{
  "d_shared_expert": 0,
  "normalize_top_k": false,
  "n_head": 2,
  "norm_eps": 1e-06,
  "positions": "rope",
  "rope_fraction": 1.0,
  "tie_embeddings": true,
  "init_std_o": 0.0469,
  "init_std_down": 0.0,
  "lr": 0.00496,
  "grad_clip": 0.5,
  "batch_tokens": 131072,
  "z_loss": 0.0001
}
Below are experts of layer 3 (counted from 0) of a mixture-of-experts language model. Rows are named router (the router's row for the expert) and show model dimensions 0-127. Each number is 500 + 50 x the weight over its row's rms, rounded and kept within 0 to 999. Numbers have three digits each.
After each expert's rows: "gets" lists some tokens that make up at least twice as much of what it gets as of all text. This comes from a sample of Wikipedia text that the model never trained on. Tokens count by the router's weight.

# expert 20
router:551513569478507502468513429493514492449569538505554519562507475521437506548538457440529468546471497487561565512426532452542497515552507525450558562390603598589532490425570542531443539552426547453454506598467532535434472445440480555408529466603516559514588574462442445468483537513540538448482483526496563554543456528435562516478512417526449460593509579538574585442439532451561556537520
gets: "-", " ", "–", "-s", "/", "-p"

# expert 2
router:590519532540500432452490471559467582520545461551493572407425493485408526549528563527543538571446494512446484499494505445390570533624580547461575434478457558560456556514406514501545458501491528449509509552468510467495545484515644501444393531440454512472568595482397569456493530534553490504523478523528465440462504552563575537488507449504565486450445547471524482467523535461540498451399
gets: " ", "200", "201", " he", " a", " his"

# expert 34
router:524512607537541438475402486521559542512509543558496487466527477498503498490559520528444494507434597438439560612471465466419510467603550480520531433530512493592481523552468515465546459425509503506496551482502528500600432441527574468501425465467436471447505535500398545415513577549511467532410416498619469463508441596485576474535511535568632491462486533517516482442538517504510459438403
gets: " in", " on", " University", " In", " at", " School"

# expert 7
router:583524552550508435455532492556449588531552471557497561405440497487418517554535546554534558545447519509449466506501509433403562507608581532453572442485475554521455496523419514467557460456520526448489532513478507496490548486531651480451380527433479529462576599476400589443486538492551481541520477501519482483464479530563564575488514455477552483453474527465540476459519568492573468404406
gets: "0", " it", "%", "1", " —", " he"

# expert 52
router:562428517485567476536530500517544534513418464426502538541485533518496576538458515511543501492522533603411612518462385514539533523396571540472501494599535426503466469483479435426409423437510503477497521484467533491539448604405530481469411512493577507463582493520480521452417572531517554470526416459480492599494461529577454532544482499523465420477447602481577498471416549420450486512511
gets: "°", "′", ":", "-", "″W", "C"

# expert 12
router:514528526462440545497544516514426495564489437587390472400474407439474513508542482505568547546530510486477520544582467531573573574484580486475469426448435451528524532508472554558449520479447467444539579562526551450471568432481456481431529538479513480547416502588484528489460492517492496467586497409539471456568543484441592583509454438517514537526583618491528534486595543512566436503394
gets: ",", " and", ".", "),", ";", " or"

# expert 23
router:558421495384554499448563523543505386524509492421478428505444495521463447478570546420464512459475508540491525466468417543474395506567484506490466437529555457448556599582393463505465485440462534484481559470494394447442496431468491556525492485447524564613562506478542474398431514466509542474424539522452544595551448484538488510418488438497531543499503536421534531460454477433521527596467
gets: "\n", ":", "-", " |", ")\n", "\n\n"

# expert 18
router:568475405453567490548537546548469515571493506499527483511471572413442472512542486546476591508443495457496413423543516438553469518562485420451481452556461486445432538544489571612482465540456432430561468447447499531441443455508504493579502549420458576511541523506471554445424450529529435477487578457530449470525557628552574484481515513430547598434532576461518560438483501496550584551461
gets: " |", ";", "|", " |\n", ");", "%;"

# expert 40
router:570523518558486471441544517563461611503562460544526556437437511464409513548557529533528540576441510514433521491481526439427557520589597536472547482450474552546498580520444502509552508509515515459534527524467521440511535485497639493469358519450448530440575593478407573444476519534541563522535458517576457482489505584547603516527555433526542475454453505449511475483509539470568500400418
gets: " B", " S", " M", " T", " K", " D"

# expert 17
router:625477478470475491489539576477468561484614437543542452470526456499441514396584478414402573557572416474516516448466478441501549365559558524486556568454443527468415513524438466565500553538473440501485610567496508523453476560518478556479490528458448501524524453550504491519504555494520574428487476503537479396509524613497598505451582531550524430460432531517453521488517536503453466471495
gets: "a", "n", "an", " w", "i", " W"

# expert 51
router:512438500548508448485532584553441527545496515494510466393499525461441599564455528536552564544426511555457568459531513431407592458584495552454570432482475547563502473531485511519573397475460506462457545572526584524481442510499498535468459537491450589457563563533414511448482543556512448480470444509556525535453418539504543441461520515449577486592475506423545572404531510415474566423446
gets: "1", "2", "3", "4", "0", "5"

# expert 49
router:542405523566388553448517517477457447534376478400527533415487491542412486532471470571475519481531493493492530440471455519394441482579549420456595562459410452434433511512425477569554500542498441467512536512542468494572540516476538560500478520440498467477454565554500490514569432533509464479479515555525487478451441449467579552454623543439393488485443539448414535478438519525513447465460
gets: " the", " \"", "'s", " The", "'", " that"

# expert 39
router:467545457519513481500498498466504482557586560528505479573582599459563453540433550437483535566459510504514491585542588458555409514426429489495460544484499517434542430525514551386487483484491476490553386556484475537517485561461483436492412531507529545411548476537555442551489536486485429502515525505471406521558591434452423482525410600519579439485538431473509521541437529582414429485565
gets: "in", "id", "ic", "il", "oc", "ill"

# expert 15
router:592509539538494473462527499561465576518583476557487529421427506481412540540538555523515538586434541515447496483485476427381597502619577524449553431470478529531464534498429505482538469469505537443514532524472495492518530492524631518458373542440444527451560572475401598443501514553553516507493475514522448471451496568553569542496518459519582496452452533455534488448540546449554481407418
gets: "1", " |\n", "2", "6", "0", "5"

# expert 28
router:449580504445460550483427547514507534431491479452581498575574557505462484545420457460535495476410510449511425455448513610583454500457427489491591513429554553578435504489546488556538522539486550487525445542493610572502401479532506553477589518629557465560528549454516421447560512459491459530497494583555518479405405429530507539545537527457518466534425475434534510545453503550485547515502
gets: " m", "em", "f", "m", "p", "op"

# expert 44
router:559394569511478499502524480546460546512590463531527535502499528463455521520548624498487565510504431463444496509416507475431487455567519458471502430486521533418536478603458530499563602442436554471543505443538541501550522453564573436520459508427450497405528430502453542434550529540507517549418488525573414535514568427564441534529531492448524591407567580511534562461545503489512417452406
gets: " by", " with", " on", " at", " The", " John"

# expert 42
router:565440482486463526582495579538537552540578503510519391503602515579549535470428480474457540545560534467567433456397517549518505498508434586487464485422457435580486470563563500627444554555522480485481501540500519481542427540513489578553596538581491430490509403525572506449558442496424464486561533553553462460509467584520532441469557537439491489506446520465446449500510533567428527562561
gets: "h", "l", "n", "an", "th", "b"

# expert 48
router:506517461521556500514560534459507489441570484519579493447433564562517565512526551482523483556400537462450552475474488453578574613559544496463520557533522535482468518484562472411471465451448487440605569543438499499555491525489521536545475547476510482569536591531437497486447570561520491392370437564550417440612416496478487583461565552437502445502430508537555540472479504516512583434487
gets: " (", "S", "P", "R", "D", "M"

# expert 31
router:604537534552489476451530516569455618504573474573524555441435527475409504536566536541516545593443523501451498477504492429413553524595577551472552442457471545549475557530420509514529489490518508462514556556470523468518505479521631497459357522430441521450573590472408589430511534554528527522510453517559465438461483569539545506499530429506537464458459533438496485498518536478545482406438
gets: " K", " B", " H", " T", " M", " G"

# expert 1
router:577594531584521442451431525561507570490534561576582457485501492524539560520509506552505492566530526438438514429438505517437387531594551493509509447486444568494443586534532516545542566560485434470468486508529498548525417445519519585467420513517506456537561590445456533496499546559517507557518456476587425543537559573492513450486454442512490608459528476493497546474588474461578418432391
gets: " for", " In", " New", "In", " For", " San"

# expert 10
router:497457499478528508532488522508514526471462491412458461586599483576555476541550562555559494565511492561646473549527560491491422424405455526498526551491448532437482446444541470428494533524516562557411464545435414525532560462521502463586555476546470452504526502464579485581599389514463493508586570516476528569519532555483470416450399480436411525493535489521517516502546478547420464577483
gets: "ed", "er", "ing", "ent", "ated", "ant"

# expert 38
router:592505533563536483409338484532505502525452535471525543435487473494461453527609530546570469475527543492474495545440526460427427467514571492500579422503511525510539456461441430616445534563465519503508507549569486490525506459488505553503519509546450542430472533545501441534537556441556613561363541541524440471432402419485569433494449441552482561470462488450536518444517453531457475449441
gets: " the", " time", " all", " first", " other", " United"

# expert 63
router:466492543528481506450516415476429352533492405526495518418456406469534457500412495529495418479563493418520425517531513654461544486507509393508384607480455572559473513565434546496506532594445479513473491436535531573448573460554508504527487477524514433513457535539461510487523443482417466500454523496465479481569519473445538475451545430542467572490471476516462489489498517561568417590470
gets: " of", " to", " and", " for", " in", " with"

# expert 43
router:534541508484578453517524418544495505491545499463410488448474551425466483537488522446482560537444523484583415454590498470374481560518596527480497481563522556529430460551570581556398431491480448465573439550437406452455528457500532487547421538432521590524555496424426525460430483507505471533496526464464509476405540609463523471466535532455557558444459502560393550459492498462562497493462
gets: " |", " ", "|", ";", "%;", ");"

# expert 32
router:537499411494526479558445540564493532512485497517497523518499444548453493490454438549451569498444479496513537564512493490415550509418595535469592503565559478464493506565520411536432546550604425482442527492457595439368517462459485495386569538458451491463402514543481524434571426512559484429422561555423505467509462481520492453457438410519512533444523486434524486500492548576400558439468
gets: " ", " May", " October", "ay", " August", " July"

# expert 47
router:438537564543530452496406442544538532456531467484481524468531449467432395428564512581406443413418424410518489518428549494382481432509495557508482457546474472538510515446535478577544504538494420541470472457536485506471493421543508532507601498452511453511353552521505485429527478495535477517431504509525526344489540437529473424484451442442539475487481560526521558484519477432527477568414
gets: " in", " to", " from", " on", " at", "ing"

# expert 4
router:477462519563503473483486524559501506550523467524536482538543459552468430507479391606407512589579620570451555444459470495489550526496484506463458498476507419552413508443509456517463422426489524476488463401499587567536450517456558435583460517527443493411487547547506476428478521560546481478437500511508439571588393570519565455581487517556501548474445591440445522462579548522482443532467
gets: " of", "th", " in", " War", " House", " School"

# expert 50
router:522591482471573496472481540510494532476577483545494497386496499416488552481462564429556506511465537546548526467422463463380507574547467540520585441572599536472565450441551528565583419446477569463455502547520443475509446492542583521605454541524528553417502551399465470470469471500441572463521507502490448480441518582413462505580536557475554444459504440488408516454539555482569545472493
gets: " ", "0", " |", "–", "1", ";"

# expert 57
router:461519551428401494502588516383514406526426497505447465447440458543544433496469451476577458476557485533576512593530479522523501475442448467518409484462460531494485488527406618398552452488451472519534534417468518576484594525444501530452514489472472476522491510537507528546545505473499479500584503409542491462555610400534518513426485478545522473509583475562523461467480497624446466615486
gets: " as", " is", " and", ",", " was", " are"

# expert 6
router:566501508499483447448506515531565583429527511458565420554473560570525483486542446567491369587544555481438526455527520536466567415551446457486575488509414478528564476535395439564526429419472527470541399550491431494486415542532549560568574518495431553563548511457464504459547425506573482500531492488515552520476587457489564510440530492514522482460573510447578537448571437501486602521528
gets: " |\n", ".", "ab", "|---|---|---|---|---|\n", "|---|---|---|---", "ra"

# expert 29
router:429409466522509478482467474549493546440491581466498460567548554562585500557473519540479448570504450502565515514528483475564391570460479537497559544458508465437416454466505463470455521567460557516424378541503519557495605479508479494496506492531489460494521430497494396506555518527525455495553565481468520570500522520369499463489386539595517416502600457429508515568438483508408461594581
gets: "al", "ic", "ur", "or", "ist", "it"

# expert 58
router:461516453468557477442560465543544522566464401555466467431459412527495547538532552535521579557472554496473500545519377444555561504556516583469549399505466425489453528450464516437457505443532495456417508519455407415571439553535543530498524516450485538480506447466526503511492530563568465464424528442518512556462471446560419495580416520494565392482398553564564500449544561553565462523456
gets: ")", "4", "5", "6", "3", "9"

# expert 41
router:548503546549535436433417415519506516460483426494487612349492483460432451519530545499519577506503484492448452594462523482364547520587616495489538431478474592522508567469474512510561406504563473494529471537474468473516552497501604567503405488518445476413481600483416565540492567512539532516532478490544538501500488513516543515464427506555536492484515593483541452521433481501526488496380
gets: " a", " the", " an", " his", " first", "'s"

# expert 62
router:594545548535508432470514487559461590536563501548494561426436463471421540556548538521546567558406529530448477502516498426405575505604579532456590439488461549544444541522389535484548447471496521444506521545486514465517563465534620499453358545460475518476576576465410580444489506529571494526501481539538477479458525542537567546487508462498571503467456520457524482448519557496555495427436
gets: " ", ")", "4", "3", "8", "\""

# expert 45
router:501533522453451551437549544555548517491560383476522493474530494387507526519565541506405539525519417640544430544522564451574430487495498430455363535512444544517443437537490483499549576479554511471517497466451445504494509582499493442430434543454471572433520542515469539438480583522536486473557477429480497537505494469541579611466589481571545528443555500508563465451423519508469458422467
gets: " the", " a", " The", " A", "The", " an"

# expert 61
router:567526566547515432457471456555482574517591464545466570436426467467424501545555576505518556567429492512464463512484520442370558480611607506457547444470462571517489526519413534494563438470494495454499501541476499470532556482559645517431363532448461504454568592479391584465498517529557509531528483515530489493457502561542546523467481486535542484452450552472545496449511540496536481432445
gets: " a", " the", " an", " his", " their", " first"

# expert 33
router:618556493572512475455472528502471610502514445526522521461444528460454507472611502453517490570454529517414510541458513459441554498569565508522574488479510564563527569504458426520534524519533500491533596498466470428527520505574567452473389474463426493420563528487489533455518582575532587537533408453579438495488527593463563454545561393536459500453500543417495438516491478527562541387476
gets: " S", " B", " P", " H", " R", " K"

# expert 27
router:586529543552516461440538491564455587515558471545474543451434495458412543540575527543512571589439500512457511510490479431423610505614606544448549431468470511538466551471402536479511473460508530450488531542481513480519539485530630476440409550466466509472545598469408580436487508561545495504530472511552468456442505549550587545491516457509572479446462546443536483459518547478558510417420
gets: ")", " ", ",", "\"", "3", "200"

# expert 21
router:558577626478506516395513441563478442536521495589468470521488471561446571516421569484426470557474529575464499534483458512456513519517481510490544511450571527568489556434588564526483499572516558464473594561488576445525478435482564498415546504491459570472476557411411555468451496418515600465491518493411479454488389522478475583587470507494442486502547519486464534480457539459510540408414
gets: " ", "–", " (", "-", "202", "/"

# expert 13
router:410498346523536531592434538503468526477549464537484498503525563494498553526580491490502603470538488434455460452449612470579425519524481586461505570488503451546517577488473417558502572581601431493532536547511602465471496481561529484549569518460431416493469457523517499572484497528476562466584555550523436424547468476561461524465554535489534425448455458526455447525435540440518465461569
gets: "y", "k", "h", "en", "ak", "an"

# expert 14
router:575423385455476509489497553386470555443491576569541454459435593444466528451603519455461489550448430465480521532568585518498567473553464568448520505491473512556493576400459412439552526492548527496462537473472436467480458587540495560513398507482420495428465465572529534459475559539565593474553497524503454391495484518482572442497550475570526501423546579563504466494552495520497504514477
gets: "a", "ia", "i", "o", "ian", "as"

# expert 26
router:462425553579426456555463516499485562503437490440529538525529513581482581490439429457495435411559426544571466490491515475484452480532458483489538537469510469559412447414542479507559566590437544508520431531438401548493461466481520529465579519600507467540499463540562516530554378472477496493572594580555582599419484536427526459482532552477439502499578470450457491524502491413533462519567
gets: "y", "ur", "ro", "ra", "ar", "le"

# expert 24
router:598545519534485447464501502556463610536572475552508523437448482476415507514558549508505561562413499501447491515507472435427576497603559532460549474476486556544467505512430542489560498454517497448541533528471507465514535523524635466459369542416469527481586590462404582407456524541539486525533465533544464480469471555541587543495502463533584491467457517473544470492519562459572484380413
gets: "201", " L", " G", "202", " H", " B"

# expert 46
router:530451542421539507462547429539596473491507497472561503557468477462495546541538453520434497450618491548436513440410494543505489536551514535486394547429543470557524542519448488408440548410457428479468554527481487403533418516400476441431514499517558489484535510474477514410473596454542604481483517469441573609537503473537465539478522456600419562538507547586576534460471504451564511494533
gets: "-", ":", "|", "\n", "\n\n", "=="

# expert 19
router:527510420511577501529553545473397521533501593588555491540452586552434532545584438571497564534546406434483566575481503487546504467414523565475500588528527472516584481535568443432553526487580513525599542490468560567466430549452472481588459489546471528568465459543639422525563466545471465520573460523457501497544430476523424471516534550446479582462498533525533514532469533495537442501526
gets: "o", "z", "el", "om", "op", "os"

# expert 9
router:444556551494423500552474535400439489501374580469506507531447489500532496540529470459543452437512545512462530475521527473467441579427404546495543424517453431460491462502547486513583487444539570464561567392487571539593489556507469529406569517485428452530527501552584584600567519485487450446561561592522492412440514499549451431487517537543528488456529476565493441495542486515593460438537
gets: "s", "es", "as", "ers", "is", "os"

# expert 36
router:384481556498452475506516409428479427524450461433425513453468408529489413493463483563484424407570445491542478523540589552452452405496461441524429561478468594480469562560480594480555525613460450522416511472562499540456614453542501539500477431482490487532454522562484538526528414487396484510538526499458476459588579425462496474430473444515446529512515486549499477493507493516538497587458
gets: " to", " of", " for", " as", " in", " with"

# expert 5
router:564466578541450492478504490514482499558464420542468478410496447468509577465452502519567545531445544563482540545541541466392562417534489574494475405574507521586548470474513602507506402444463515506441525532449420523478488567588521478508463527536525528434534590434425564547492518498566549493531447495581567496401525553481505472477552434419505394449467419541470499456616545470514524531448
gets: "%", "0", "5", "6", "000", "3"

# expert 16
router:603498522522497467462527510556465609535589488565489552419421528476401540521550563522516566590437516518459512479527505434416587497614606507460537423467460537543491558499407504503528498478481500448522539539476522488530544506508625484454396538419478530461548557481416575435462502539538508519545495491539428470492510563535574545511533469529610519459470577498527511445527545455565481449417
gets: " |", ",", " ", " |\n", " and", " –"

# expert 30
router:502483506470391548491566450484542416535526502594484486560455553489448498523519443502487434487441510455482464500518532642493571416501539519483438507507438467495552609538438570449481448456459505481450472423522415423450561408451502471454497525422461474578448471506471493562551498541507458461486492402499575461580458416471548605534593436447496527488560429483469556512566535434527475479406
gets: ".", ".\n\n", ",", " by", ".\n", "\n\n"

# expert 0
router:536623497447573532482583443516463476539479451554589488475503527416468537453515499436451540541449483440457489433498413422470585545545462493471467562470583432596475461462569565517576507524460505447486604509563560427540442398564534541477545511403513509471406516481410538445417561545546574452516543519505507449514480500563497451488484571448498530523500534531414555515500552428573487488508
gets: "–", " |", ":", ";", " –", "-"

# expert 37
router:556409434431436500419456428547584408484544448555614487458433614481464525516597408462462513486502498441472534391469399552516517540513503447503484603489492457445576547515425492511505513458492470501503516441470485402461491421516498455509497497509522519555534517425435463531444520527535477466414550454540570462527499429579499510509587537463418536554447504586549522497505561542572517461538
gets: ".\n\n", "==", "\n\n", "|", "\n", " \""

# expert 53
router:591533531502465442457521506553462597525591490557469569427433496465410547534542560490533568601416529489473518516513475422426570526615562528465568436460474500532489536533409508508544481463467544441529557565495515471519569483503599479464386548426464525477536589494405578446462519549535465530527495519542467489483504550536577543530524435511597513462461548489535512450520529455556467430399
gets: ",", " ", " (", " |", "),", " –"